Below are experts of layer 6 (counted from 0) of a mixture-of-experts language model. Rows are named router (the router's row for the expert), down (a neuron's output weights, with its number) and show model dimensions 224-255. Each number is 128 + 24 x the weight over its row's rms, rounded and kept within 0 to 255. Numbers have three digits each.
After each expert's rows: "comes before" lists some tokens at least twice as common just after its tokens as in all text. This comes from a sample of Wikipedia text that the model never trained on. Tokens count by the router's weight.

# expert 46
router:168107090158090142139105129081128092102138118105101095094115145136140069112147101105125124159137
down0:123138154156135093124138143104173147168144117142128125113140129118147153113129151146167135107130
down1:109119102117122096122149109151108143161117150135122102103133142132106127120095128118171124132140
down2:136068124133138143120144134126137121122131114140138128112168125122150151180123151147147137158117
down3:145152076145123144163149142102104152123144131130111135090117186134180151124125154111146087127133
down4:106129121120118130140162173113102098181109143149154126163174115102139113074103131142117088143114
down5:155100135071153144104100129165159129158104101161073150140135115118122138139120131127146163126099
down6:118128136180099131136126124162075090108113119091163118160095130137128151130136113097155091093115
down7:102107098124144109097108150141140132094162172107101136107161088166092105147141151174107131136141
down8:132104100129131124161087118116095129103163094138102128101139194149105181145104108097117135166163
down9:096124068147174101108126151152147140166122158175177098145143138122126114134093143135115133085147
down10:165134104102124143093111138133099116124106132156142146126098153124067116124109124086143128135166
down11:141163128121058113138118108161132125107125151145180130091107128131153134146132133132167143115159
down12:114129118170142148145102145124093127135118134149154091152144145162103128139150119129135154189168
down13:173138124151115122145103129082147153133157154109128139137143141127122130131113108107152143180122
down14:147135095119144104153113158170145150125133126145109139134117133150103126086084125118151137164149
down15:100128148102145136125153133134135135100139137153109107096132153135092161091093128110143140139100
down16:166153137132151098134106115137131108152106128105147138124179101151152145142144151112153152155108
down17:141119131104148125108119092098125178116173107147129082101094139116104141150140119143127133168190
down18:097139149099071094110102136146119130129193148096130127163117091092104137154092134135089124131128
down19:093120148140089119146125167140108128130136117140135111165125156105145114136099161114156108100100
down20:122188126136088110134100098096150124146156149104081130098141118153133104121134120135143154144120
down21:141129124131114145130143124131103143075127138134162104114106089147117133088139169161142130131141
down22:110181112136113148179124140081130141070128150139145152148129133162119140118136129122120099091115
down23:094108119080113126112122160107139118095145130099144143137130123108130108138159148115140102133171
down24:112077146144125147110147160073122111132160155102147152116143091168118155066158127127131169130132
down25:137111159122155117132123123157107109104123150128156090137121131123141108108111126068086104122121
down26:145065106122130099075102068128154154115096113131110148089111126122109136114107122110133121096135
down27:179132133164090105155108073118152133148164113126119108128132124118137132122138110157147159124121
down28:126120077161147147123131125113138096101160122094114143152130164108132127083122136130147112129129
comes before: " the", " a", " and", " his", " but", " an"

# expert 13
router:158119150149164118169133136113146117111146111121116109101102143144144101136092092143155119076178
down0:180122133137143127129137167097118116088122155159109133172152118121128103098133102158150119144144
down1:127131118099172108152140167076128166102108159148141126128088136068074157100090131137131163124147
down2:152158128114133128157141106105111137197110106125124106141110172153155133191112130113115149105111
down3:111150142095114142136163140116125120124151111105132115145094149114150142131125122115122160163103
down4:130124151144157124136184096115079156136130144132118121157143108142110156117128150135107155094167
down5:144111135062126144159093091095148128121119111161109170153157095071130129135094157105138175123145
down6:082121103089130128115111123140119113153104135116112123131115156112077150122131125140084126143098
down7:139158126145105142126133153153103169134148117134117180145110161155078063121111101118115111146077
down8:112163115194101123140154115141097179145146152129097156103129122142114156141115151144114111102084
down9:099101134145137166131142130117168128145139164094164106145075089136122124105145113106119142156104
down10:147132123123104142125118161127131141157176099119074142115140162117142116178106134161114108157116
down11:112133131140121129124137126100122191144137116169142101144178109147148161134119139183127139129118
down12:092121124127118116084131109139107176130141143112111088163157109135111114078175160111123150116103
down13:111136109119199088124147110096115146095104112142116133121096141159125149134114086126150126129107
down14:121138171141142180135145124141146160174110148150062107153157115141171183108103096111113148165156
down15:129097109109128106130120135141137145150157126079166117106155087158155115139171125134151131126153
down16:141156135162113116118112130113135160130120161078127050124116138165167145116126111143129160163123
down17:140103107157105136079161107123102143113133122163105141152155134135109083124165128093165133166105
down18:118172125105143125078139144136182129146075147151124136168159150128130161109152096143143112162106
down19:208124165144134101092108142123141104150147132154163105156129171146127138152154123141141112125136
down20:141145158127142111091115126103125150142139157110169118146088116168112118155158165109117140110141
down21:127133130124159098107069157114131115165145149117101144146117092102084133119160138107086152161159
down22:116158136148146162127131162118117099142098150107089164148140094139137128153101122126111166151153
down23:129148137135150163128150163106104086118158127118148090116120088112109096097154153151169067110138
down24:122159110145125160156129122100133130157100133137121090131118109128120149138125135124125115103127
down25:120145163138158102144127092135102170164103118172167097115128107140101125173116127169146121130133
down26:116120163115115160154132116131144135127130143096121130119109085131122197113147123077141144152153
down27:081135172118103125132075082156142118125115122124145102113092128118119130126127102118153094110116
down28:111108127132106143152106098106105116108144136145120123124123124138133148092148126092155199141122
comes before: " the", " a", " his", " an", " its", " their"

# expert 29
router:152110098099163122140128098125120126142164113154130136148114103134108122172128143101139099092128
down0:100117104174111124163140074134101122132120144158081142103145117155140127176083069088096125163160
down1:178187125143122134135161119126130127100120142125104109091085160112079148102127103161115135153108
down2:109131141121119122123105154161120133148106130126171130128121133136141161128137113141153114098145
down3:136145133120153159163124127146132084119080173160126102102123116111099119116091108119148106130171
down4:127142095106125109128095141144103156095128119137136130127134101175116123107043110108146119113122
down5:125122155113145124131142127174155117083130194121125134133114150139144131175151111142110117096171
down6:140096113154187129155162140097143126157121167153122144120162136140128137127132100131112159138144
down7:097110094120109174159048097106109157137120106128136114131143127138106148124151143095123138162112
down8:122155183104102159114076155086120191103124144146118151116132154150152099136179139109138094097060
down9:131163068130134148156100132121089102092147093110172086104135106073115136170147128120117127135187
down10:169102152145115131103198084118105133150128126121158182145139159098116132091092099099164120130095
down11:094141165108120133131094132101139167169138121126138116113126148149149140089110099119103146098165
down12:146094190124135138111115140116113100144140125162097116139130111112086109156144128129147117107110
down13:102165097197111137151101118100137161124129149088094102099129112115149125132154126121102131156148
down14:150138173146133086134127133131100094119129151110112105186130128133124073131095133124134156117121
down15:142111123160121155089138144157123162132101109110133139135118107135127132118156116120117145109188
down16:138157100120133148103147143121185126141126108146137150142103149139122149121107126070099132106063
down17:097170091121101180126150083136130113177156119189109094131137191123119127151124125154109142094139
down18:164095159099109106132136106138048129152118128134104143160141139084132122131136153123148171159119
down19:103106105131127153095134121151138144163120116131144099138129109118101124093147120158175135163171
down20:087109144127130130129116128133152139128175182137101155103118126155134121146121114139108115110099
down21:137127132158140152142097138110144150124109129131134079150115133158158100129127142122089129160122
down22:081118132113104142127096134129128137120083174105141172129135159126156161163102174094154120126126
down23:141127137158101162149143145072125091106120104154133110134160145142130125154145156122150140104087
down24:117126126130135114120158152119115123117123150156128103081132123138110132136121167167106111120149
down25:080141132090096127164132156102136123094134130146098150088155106122139137151130122136127123119109
down26:152123144123153109103116177158166100126109164116139122183115134154180123110129097088136141127089
down27:108115090098150174136131133127133113121096123115151114117135123142119136139109110081138146147159
down28:107169069128091124138106139144165143209100118113129092118106084156175132136135152178132119144129
comes before: ")", " |", ",", "–", ".", ";"

# expert 48
router:130121082121166126089107130151116122174123141113147191128120148142149129108130097143176103112135
down0:129115126136160144127104091130125124190180151146119165143119129094149129123099129172144095097131
down1:123144153103118097136132106142119088071136116112134131137117094128128147142120102126084130142122
down2:168151087080094145139135154111108127132118155122116127120143120130130135152173125131119119144083
down3:123164106086151126130137134141135096107101122128162134148123097094140115109123078125123136146100
down4:117117172143128111127126110118125152146129137160138129148120147122116140172112135160081143121080
down5:124133111157109091112158143100157120146144153140143124111120105122110112123166156141118114085128
down6:163104169140150133123121108123194111137137123147101101113160182090082121152118158116148105154097
down7:076142078157109126145132148145127190150072130121149153135122134117101116145157120120148131101163
down8:125117134109144150123149113138101126131144137103121155161106085137101122144176126160118132099140
down9:101129131120102091109151106129125129104095176119146141119111082160113130093151120117119109076139
down10:105129127145116148140138109127121103166140084159153100130126103135136089122156113096129132168114
down11:072132123169084111151153115103132137142104129091116117130158115102174133093155169170107101116135
down12:147143141125118102125071128168140134122152183100135093141161160128117097134133129142139081170135
down13:127090146186138121168124145126111136125122120106142136160138103101101148120152149107112159131159
down14:126123106091186072139122106127100127149131137147130128160098107145147153168165140101123137179108
down15:151129120182156114109138097110149147140126139157103155155117161122096116131105093174132113140139
down16:109172091042123131110131168109102135134134103109127119146109145107137157127092103131138118117128
down17:131100159134090143138151141125097100144096169106122096116087143128154133062096122112096126095159
down18:118146078128139108145128106094106147114111180101123118137135136139133141139158105131122145128114
down19:144137188131154149115129139130123139124074141101154151097145112132125121132124111081103156128122
down20:145158143135140103124159148127101090156137144135141117086119154139125114168127127141131118159081
down21:078106156147107153111132134119102136125175146152143175114111162123116116120099181128131092098097
down22:116166153139151097134147120082086155160141116091139116153122164158159145117143180087153137098155
down23:099104093102157095137187151152125116145141148087161139105116098107123123123096100132125127142147
down24:089128188132147126080176166094123134145159102094112150095183166071163172151148136139150112098115
down25:085093149132149069128132079138139132107146118097097168133153088136145123132073153123128114136099
down26:112101127144143157108095144132131152132149125131105127123100117134135103107157122114170133133131
down27:118136090142134115109103162132108098163147145101173158133122113104158120104138126113167137083078
down28:124125108128148108117166098107143108149066120154092154143122115109144137128109161178142142097138
comes before: " |", " (", "'", "–", ";", "born"

# expert 21
router:078095096137128080091121131158131119167146120143128132156166149094140097122165106113097131116075
down0:109133122133128131101123158139137128145112131167187122122089127150088174120115126148134164121107
down1:148135144097117122082123116111100153162104134142155134155107161151113139148121139163141140134169
down2:117170124156129143093148151135125125111110127138109117115163144122136108137136141117123138173125
down3:093135146138150125104150117148131113133123128055084122116147122175109136185111133144143114102145
down4:149110137185154129098134116113092142142118114143159139182093136128117125170107134129147161096159
down5:209160080119157145107128149126086116154140092144106116157111165175139147108131157137157093153126
down6:099110173082123135116172162142147119138172145088166106112102177132105093163152102126126101104138
down7:139161201146106139126106137155130144162158166156115146115147089119136173115154148121140177164150
down8:118147095126148119100117137158145151122114131087099123088155122135145119138118142101078107132127
down9:119161192109123110096147109160108127133126148126116151163140141151095121127114134113070143121131
down10:148114140141148120135183129137095131100104093129145140128143086121162117143169112131147165114133
down11:150121140128127095104101139133132134148100101121142130082124116134113126081152082125117118111134
down12:104166117099111093120163073167131112141114136206155140140098126113115129146116156155148114100137
down13:164127107156120147130081104139109137086063111097073103139103137100110151120144111143129136147129
down14:132146138161113139133149157125165120127149091101127136120141151127111127134131112096101112119166
down15:119131138139134148148125133137161173100117152130112121153103145116137146116132139127171101161151
down16:147099132175171127103161116098142089107090109127103127137145125107104114099105118124084122092123
down17:135145138145152115161115129132136125111125170094150129061137121137145070184094090106089152145129
down18:120161155095133171123100144159136097143122124127117140122137117120156117144136131136131166114136
down19:107114134113173096156133110136154094129107156121178122110116131092122140141178119163118161097128
down20:144146137118124147122131154121099175148155149115055151130099070101128155122119138133105144149139
down21:157121116138108107127130143129121144108170107114099070134125125130110135090081148131124105141126
down22:157146132145169138142145148163137132088066139094096155143135125106138101096135156092113129091116
down23:109104134126108117144143104125123115134140097105144097132102110159090098057135120162140117150127
down24:129148100130159109167129149128125167104127165142095122143141093156113149114121141139125142130056
down25:090136146124079139112133137123144189127134146125097149149146113139128135133103165104153112116112
down26:159112171126121165117122180116137143134160169105135089126143142138142154129150157127134102131133
down27:159138157104116100127153088142116092070147157132108167155140139141130152147113131097140146169135
down28:144098139154082115130116148127113148124140110137088090125085183157093170090114139104136066149187
comes before: "=", "The", "In", "\n\n", " =", " The"

# expert 45
router:133111108097112119147124144077113074126121103115096140085131093169106148132131125113169128140147
down0:096175134117144163162134133119119133134131131104129113127114150088091126135101136134177158140102
down1:134132139158100088115109145159145111175143147115101160114135149169179159094123111114141164124141
down2:126116097128121105158112144147115112153142123138154168137122170144139090149137152122152121165103
down3:147135129093121137132124132137171129116188119174116128116123093093168137099129114110154153124113
down4:155108125131102139117152153122132122147114167116132165117103122125163104132115105136071133083138
down5:143138104133144158153166125111148134140152148112115137135118106092084158141109148046139161146147
down6:115092106178151153099123123139112088094119136146136151146171114113150105142142140109122135157165
down7:098124092176116060156136088148130167140089096125159097101153112132122163118082117095109089115084
down8:123111168150136126162145143104124081090155138140110096166137127111132128126152125108140138192148
down9:107096100090175121084121161137132154124119142114145123103097109110094149126130108189139145130117
down10:125150135145115110110144130128104128112144102068135139149095097165148120141130118149147097102125
down11:142121134127193124125154127138171160088144106134150124169153167177136104107108142174160107135152
down12:107129146138122123120166157126082114103096140113107091125116109146157137168101143104168152146121
down13:098116132155142121128140159140122123128148145166145163071140106159131126089118156104084154127138
down14:149142115116174125149126141139125116133188124147128136115144152110168116131131121099115120136144
down15:139126162068113131170092149133155126108100114068155117139146130101152129116153126133124143127149
down16:152114143109166156136162110112143100150169114138164156168124146098148129093152089105107143103126
down17:149115136138089122075145152117166109106179098090180138069147121155121123090125130125110143123196
down18:157188160162097078137128161121105115104140142126147133149136170170115162072139160087103143125150
down19:150143161153119125048075129142086176124121122106115141119107126106089113137154090149135108113121
down20:138145146169148122120152120118096116116124141196131136131133149099133124143128113109108139105139
down21:145100155136114155120141163122137106160191113114130131137146110093110137116117112135136142126131
down22:140112127143103162110133143145112109162143100133147082143093164110150160150154075087119121135101
down23:106156118089128100098145100149115135146128142171108119149135139162181047125082135132124129134100
down24:144115122105162084135104119113126144082147124141082176135106116184149128107159176115140127155119
down25:126105159165121149136130099100090097131163134139112121132143131121117103116169123147126151125107
down26:141126149149142092138160102166154164089143111130115132168113106166096140149109174137135104119118
down27:120111118138170113168167112142138116123097136128173150152122110117140147139137165128161089097118
down28:112108126125108132139119149133171069095095109131150144098118166143125141132095141172111135126096
comes before: " of", " to", " the", " in", " for", " with"

# expert 20
router:117159127134096124145133151111172135158139099102093129104128145080176143129106158132162122145094
down0:123110117095143122114087135141165082105093131162122139148143146158136123137173115084101109130118
down1:159114139114138122167094104116130149109102131137115108136137103105117145165157108103158084147120
down2:098084143127132162109138162154126135124156101166140118095156128158112133119148152093067149100108
down3:141139180132158133109167140150119152074137071097122157127119140127135097128125108138116104126086
down4:150124136115155135149159094148174122147136138137103125154124113137112151149164145127118104134142
down5:159087165111094145150083105097132112102143108113147121184101144097134086135162122183139107134117
down6:173136122123125131128117142125089134099124138149148152176129121142096119133114127155135123159138
down7:154141121135130108142104112124113098099141161117112122102096148146144165129187153113133107113062
down8:138126105105134153127091133142142122101145137148133118116134131133142141110114133105147100118136
down9:158133130112148163124135149096117047141132091131116144077118146131164164122098101110112143139095
down10:131106164149120093139124138135130128140124108122117095133101130148131119142155138172159157124104
down11:091117153129138171141128112103163112090131139169089100130185119122101135136159131160139138139110
down12:124129103125098145160117150142167089130122142101147126145118127095136103148144133107114136154083
down13:125119183126148154155133087124152118183151101121108139143096152149094160122158090114168162125097
down14:151134144120137133091125170093129143122134141084121153112154146124108153130139150108104110119141
down15:136160095119136116146134139097134135128115120149144133160164126100120095126112106147093114127154
down16:117122123128099172155118108160197149136143144131130122147151144146139100131116122147086120120159
down17:121121104140108139120147146128138139120108109137099151155102140115138095148088093138130153065135
down18:126116115106083127147137165130125125088156148136081099160108162128173104098142156159098149144132
down19:107127122118082139154169127114101125160161156153141093095129154155136135132147101143091158087151
down20:186144172111151122098125169115071068133134135122128095157131146120129147162140137110147117166102
down21:090150167141136098122135140064167152126126107110140162132144127110179131167135159097116141118153
down22:122142190128116137097130090099148084135114136132128110177134096094122087092145121159113106106172
down23:125097130105095135142123100141177115090082175155134116119116081102147116128101135159107126132133
down24:118132120140137104144134110115138118156117158132133145105103099130118157129148156140134161157169
down25:094122151155141150125150142104170130126170165116105150140146144144108147157109157076140169127139
down26:135154150112088122151098108147139171093128135105117164114131110156142128106152116125126142165150
down27:118134096159092083124112151101157161117163150126114158091173109146123101130133127140129147127139
down28:150135108131126115104083146113097139124124151115136093101115120119147164078081110108174128107121
comes before: " |", ".", "–", "%", ")", ";"

# expert 3
router:116138098158139110124124164094156155121177120157154118126150105104076115107092130133152147152120
down0:124125149128111142132109075130107129129124161080095138106173142163150136115112144150123118141181
down1:124169101108115153086127086116096116074108145126122164119163125116141113145120090062161143124137
down2:127088147152136090113128108135106157137153097161191122159150122127147128077157147148128139107151
down3:132143152145115122088154156112095097149107168128132120127138134168111078129124120132157094136159
down4:102142100135149155102082092104124136137135127115129107158101077115116104159155145084147039093142
down5:149181147111127141150113133130128145117165116089136157117133115102108136060157153160086125154067
down6:140126174151139127075096123083139129170157132167111146112145141118079185084154107145132132121128
down7:143098153136136150190150142102147108167135122125104160158133133121122167108085138135110152112140
down8:076122133149104148129112091129134094074100091157149117124146133092136125106097115165084159130136
down9:104144159116149181095144117124115109158106141130132124175116081109139187118129101132120108123133
down10:166144109122122154155120166185146093149166091134091140131115138136110127102104148144151088090101
down11:125133164115167096135116139123117125090134085139166158070122130134143139084095111117092092129145
down12:135148113056173166122107147141148123120132097098137135139123145128131148140139100127128125151108
down13:124114143164169128181123141103125125136134139086094075137127143124150133161114130114165173117096
down14:105094092144110117123157141095158137114136130150170132089138097154088143136121114090191171103085
down15:174129168147081139136128152152122089177114141114129126162137161113108128127167116166088142160088
down16:124146143156106052148100115153126211119139127127128097118187099106153155128135150105150146175124
down17:147160157141136130093096122125120135093129132123120145125154117137071120131133124163091152121106
down18:145138115158131114148086164137138104122115141124103120104140144162101124110174150127144147144150
down19:126135114129122165113130162131153122196163124148147080128155176141125122101107112127117116168162
down20:141140180118129146107142149122153099134117147090131127138163138111157122140188152120116152089108
down21:100117137151147149161141142067112091139107133130123128103113132145158130089156091140138151115160
down22:072095125134162134117091148141138146113119160204139138134132154097098161115133150085083140156114
down23:086081115113168115131064105124165195081211115160160164190097136143125121124091132126116157123078
down24:153147169126115114140153137107116133133108117161128089107138141152116124137110126129135154138167
down25:150105121090165121124116131097119104105096142133101096117103120067111137126127112112157125142156
down26:134149138143109189097145166145118107135130155116082139122136121152117120064122137137102103156124
down27:137110106114136159154093124132109109152103077119155150079114141104089134174127155160105107167105
down28:128124114149129135100133167145161129161144155110129107161113122093121112166140079126110127105115
comes before: "|", " |", " first", " 0", "–", " own"

# expert 33
router:145157144102136174114115111115136102111138128126075114136141068099158108108143152164130123140114
down0:169151060142155093136178163170122131160109107130157154095099138137110121163147165113114157077129
down1:112118144115143138106152128151157115157121130125094112087172161099148113135115136135111060118136
down2:153136147133098086077125095094117157095173153077122162123135130129100090194145108120089136088158
down3:113157131125177134097123135191125133130132139118142104161161117121111139113102105154168145125122
down4:149107140111155129135106159138130097114128140113098134130114097083080162141107123141143184096132
down5:117130110096121143110112122137086107112049100193145086115129153102128146111150099123183149125123
down6:122126112104141138154150127130129130082144111133133124111100147136112145138109127138103117158137
down7:141118107150139163141154128144153130158151146158183115111079131162140126148151149154121147180089
down8:088080111155119119161146153114151107123130096109121152119154131151123126126129135104137156140116
down9:144126082110181149111141150148133152134115112116098132137078089146132166126120144176116139173116
down10:128156134122135165117152145181124139109148124111153108141113144139110142148136139155118177101105
down11:081169135096148140156116168186141132099129095121137112098101137138153160113110123133083137128118
down12:131149145102117162132150104146136147154124123133116127152104145113122118149124135135119153133131
down13:110118155156118113142091147084123111117187101115147082133122106119158089121061121119147122123131
down14:130122103108124147137120137179170145119093132105125133131118125099140139129133147136145178112137
down15:132091124114148136139154103144179103092131141148082137136102091122131145135157150157084132121130
down16:139111139160100119119182110144115072126141119121129177123110119169160139138110116132149114090115
down17:129134104148117140133115145094152132154118154101144127104114132139101093128081098128151133136147
down18:098112100155114115138147131110092142154175120115099183091137080189155126175153161122119117118073
down19:159158098116121111155134120154092166145126118133155139119123144105132120123135120122119144134143
down20:102100119128166120114109152108126151150052164175084144144086116125105133147175164121093134116146
down21:100089171122136124142152116109105155122130140103134111132142137072124102086149156100106137131097
down22:106115100124097118101104157158121153173146166105108114120184113096131130112122139122104148096145
down23:120155122123083165089130155144146128144132123170127123137104157165128102183123108151158168130131
down24:080139113158128110103134131129157160164184151132105150126162129136139137097109105128154128135083
down25:123096120149141127129144139133125159089115103147079130135185113074151113144137136124134136094169
down26:166143115173111141103157130132094122150102102100137112155152146152128120095161155157149119057075
down27:162119096167109126143120161131118145165140119122122147116113146094151091082133141142151128106132
down28:121130155125119139116110115122123135180145148190152132108095091138141109098101083141150151157133
comes before: "-", "|", "=", " to", " by", " that"

# expert 53
router:110144133099144151146152133147130114144151148147101179116143131114115142195112092110136105125129
down0:112123148133169140116090108132145117120155110151175134133105136098097129127129154070194106194137
down1:091127109121106108101087082127119138076094112116099137126166132143117105168166196142139121122198
down2:121100157126144134155109104128138102128092122124131125134122146187131129075091118119179132165150
down3:160094109123147097092121138135094109143128115129128140158119208132100146115098103140169126121111
down4:069126109092115140112103098118152086111157162133077139133118150173158123119106160131151121138153
down5:142097119140123122140115140070138150135118137117108122113131164163092149141107172125099135154101
down6:118143120145157149110111160148070126156143093170118139128144113079146142148125139109126113102146
down7:100081094145180139112119139117145164116171097091144128065107128103164104190126151129138155096115
down8:139111138081103137167165162127116159153123168146100086132140147145155146110114100107129129106125
down9:114116103112130076123121112112143100091112176110089122105101121106116148117122113106125151154133
down10:122175202129140090126141151103132156130144124112106172153112172099110086116145142128131102158126
down11:162090122088134138155156125132126113142093093102131105160139140140120111157091121109104159119152
down12:125147097135145115102137124126099145135096131167147089166171126119140105107134139131124114146122
down13:135116147117135127159119150151171180143205112115142123141148098110149099135126125111110123107152
down14:151141137107113152112117120134089128161124153140133118097148147099126176122139129146129131133095
down15:100139125116102155113086158125129125127160124115130129162148106104145079107128144095158136124051
down16:146105095142144100117170112141101105169116199100112167176082123122170099127123114161120112086151
down17:124135109124177135182085145128135131117161140124135174152105123080129131139159134137123114120120
down18:143149151161148124161127139109108115139161148096141134154119141169140148114119114149107096166098
down19:127149133072141113116137089126128155086096097161103125109136140124151141130137191107150130121122
down20:121158139112121175122116127137095096124080139144085133123124190125155158090136098100132107112148
down21:110131194183171104144142153124128136128140163115112130116116137121166143096139122160115134106127
down22:154143126116135169115123147120106105131101126118150106151132111126145117139173152124116118098093
down23:126127113103109124122129093140076147124141140109174084098090116118146141128130155153147124108099
down24:123139115110144158078136097110153074121153137121173113100171141110131108161099116157075089115131
down25:127095164119090097130153151081133174134114129141105128112141150149134137115119133124131134136172
down26:159143100118123094140133154106113149152154091141154147130146103151153131110148111111104162132146
down27:163100111154148121103114128139119115127142116119127104132159126152198162131115131106110114113120
down28:149115186133148162131133094125152087116160141127149152098100145083123146109133143130150121146133
comes before: ",", "on", " (", "'", " County", "e"

# expert 61
router:110132171100196066117105173174108125147141139167156134121101151159107117087138102141149118109142
down0:116132077123126098077139133112115124133120057112115100131103184111106121144164126179162112128124
down1:140075126168139131139171110131149156123110088093113109123167124129183105177159141182114151127109
down2:137099131164114105144152150123168108077116185092136120124137125114120080189101129133115117148113
down3:140108124160150152145107168152098166081115130149141118147122115113097157147116108124155166126127
down4:140144117126160131114089136127162156069126128119105149124110100105152149138143133105121098099128
down5:178090116155120113120120092127123131140119104107103107123161145156126126133095120104119080119160
down6:147133139140121151161103116140122161154165160148101131129126115132179115127098106151088145115118
down7:097120142150144122090123139126098168111122115127132154142125087125095126149108123135094120151116
down8:108148139140119143148133143125125151137129129146115121133125136123144108158137091117121119106141
down9:154078184142133099158139174112097156127180145118133166145118104141146105149158119149142126144123
down10:131121177113177137134135136135135129132098165078095158115100158159140118136140085138106134112139
down11:143126147152173115146103161125112121152130133180116127153137107111121112126116130129128091129157
down12:126098152172153133092152140086164097128177144104159140194167138151106068138159129094164143133102
down13:079132176114131108142120127126122107143142123159118127143108126123133186088111142114139140080140
down14:155132126125155102115132156142114168137148134101103142127093089152133141111109112077117118122117
down15:142148149121121134127141089097131140140149135104111160152110152127103166145120127115134115138120
down16:141114106136141135095134134096132160142118157128118087104155105149116090136123161121135170127150
down17:123095124111115145125110111118070173103112149112167140148141117113131187101125141102122120122096
down18:128120128109148129127119126149081131139117122086122130085162118115133132101156152156139135137114
down19:103135145132145103138100124116162104143153127155141126104102116124142174155135137131115089118163
down20:089101116087151124144148149134153098113147130114117159153111107108135115108083147133178130149146
down21:138102133125114139128151141134142124103170092146088167118140100097138111078150163164132112153113
down22:152140124109100131129145094134111122148154144113146152096158147107156129154171120182150120165148
down23:130138093153111138080101143141137130159119116158103101123094135167120163143138093103131101131099
down24:138119123125119156125097100117111139137149135122105134147107133113156143144137090139128113128125
down25:133156129051075141136112143123116131141140123143145131126142113155097099109140084125153165098125
down26:096132135137100126140113152131111110128150125108167152129123145117090149154120127123122119100040
down27:155092114100184150143125118112144139085120099143130134123117066115135129164158119130148154161126
down28:150107106137151126104115084133105153095154117116142161160152169147090116153153144119166086168133
comes before: " |", ")", ";", "}", "_", " later"

# expert 23
router:169148129141100138118160137095119153145169131159161117142148118126126128091143131187111128111115
down0:132084112184101105134113155101109155133102158140173120062143169137124091133118129112133085131111
down1:121098085102075158127122142168149152117104079116081117166160124165143131111110119132072139158178
down2:119122098119146142122124096172147112137144127074129138149154132146124127102086152083126129102137
down3:107137155143173133127098085149094139136110110089107128152134149142124123087117112159116139170124
down4:112166139148135124147112152133141169077136135080125145138155132147085146126107107175131162140089
down5:155135091116114100138131141145157166164089131134093100150141122108172145127093150125127160117132
down6:085141096114156139112123079114103143132114107126111104077133121122090087113119115107111114167164
down7:066109147122115109158137070125105117105106184087105158145076143140088129104163100113155106122132
down8:116108136109159117135181119141114113167151120155135140138178108109152111154124103134220150134160
down9:111102081105087105163146154153165093114086096095124128141124145085133156118137102132156133192154
down10:124100097125150131157138133096082142140161140146148144169146135171103101135127080095142134146128
down11:107114159098130121087115144154094207155131087180104133140142136145134148128099085157118080129157
down12:112153108119147113121150093115128155088091120148123111130115138130159136080126171095134159100121
down13:137132121129114107167092128148171128091143159105107135172113130143138196139145129115161110138134
down14:111118131126139135121145157154143130148061109155127116116152134147130152139102075108112117122146
down15:152140124139111138107124160129144081108154135105108091166078111147147169114090128084121123156140
down16:115125131129114113145099139150166159125157155132179151080160094154151106122120137151150141112132
down17:098075138080104149118152110088135115099133129133154099105119145126105129148124086129124137121119
down18:140114167127156115132101133153126140086161120189127091139162121138137130160156106140136122137135
down19:123107141077127112124165135085125111162122145111134142123139102139135121114146120143117156097130
down20:112139102130108144145142135097153165129138134157110113116103177141135108137147107130087170151134
down21:112138105132182130128159164133142113065104141121140134100101146119116175116091112112081163120130
down22:117140153119087145133119123109080125142141153184145122175078169156143130108108149147113141080077
down23:114123133116160096108127158150126137169115159141088098116121122124149138104102086139123152113134
down24:113135114124129114129154124120142134106100165097112115107139134153127079147149138145076158125141
down25:108164145118127140121115158080098102094176154203117089157129100148087119155161130126106151151094
down26:075108155111122098141130083099101122116143117104145150139108141081134118138120099135088118150186
down27:146101162128109124093138116083124109123169097110152159141115133083153138148133130139150117110128
down28:134121106099147148094134104140140123097140135065126111101121142088117128107156159130103126124155
comes before: "\n\n", " The", " he", " In", " He", " the"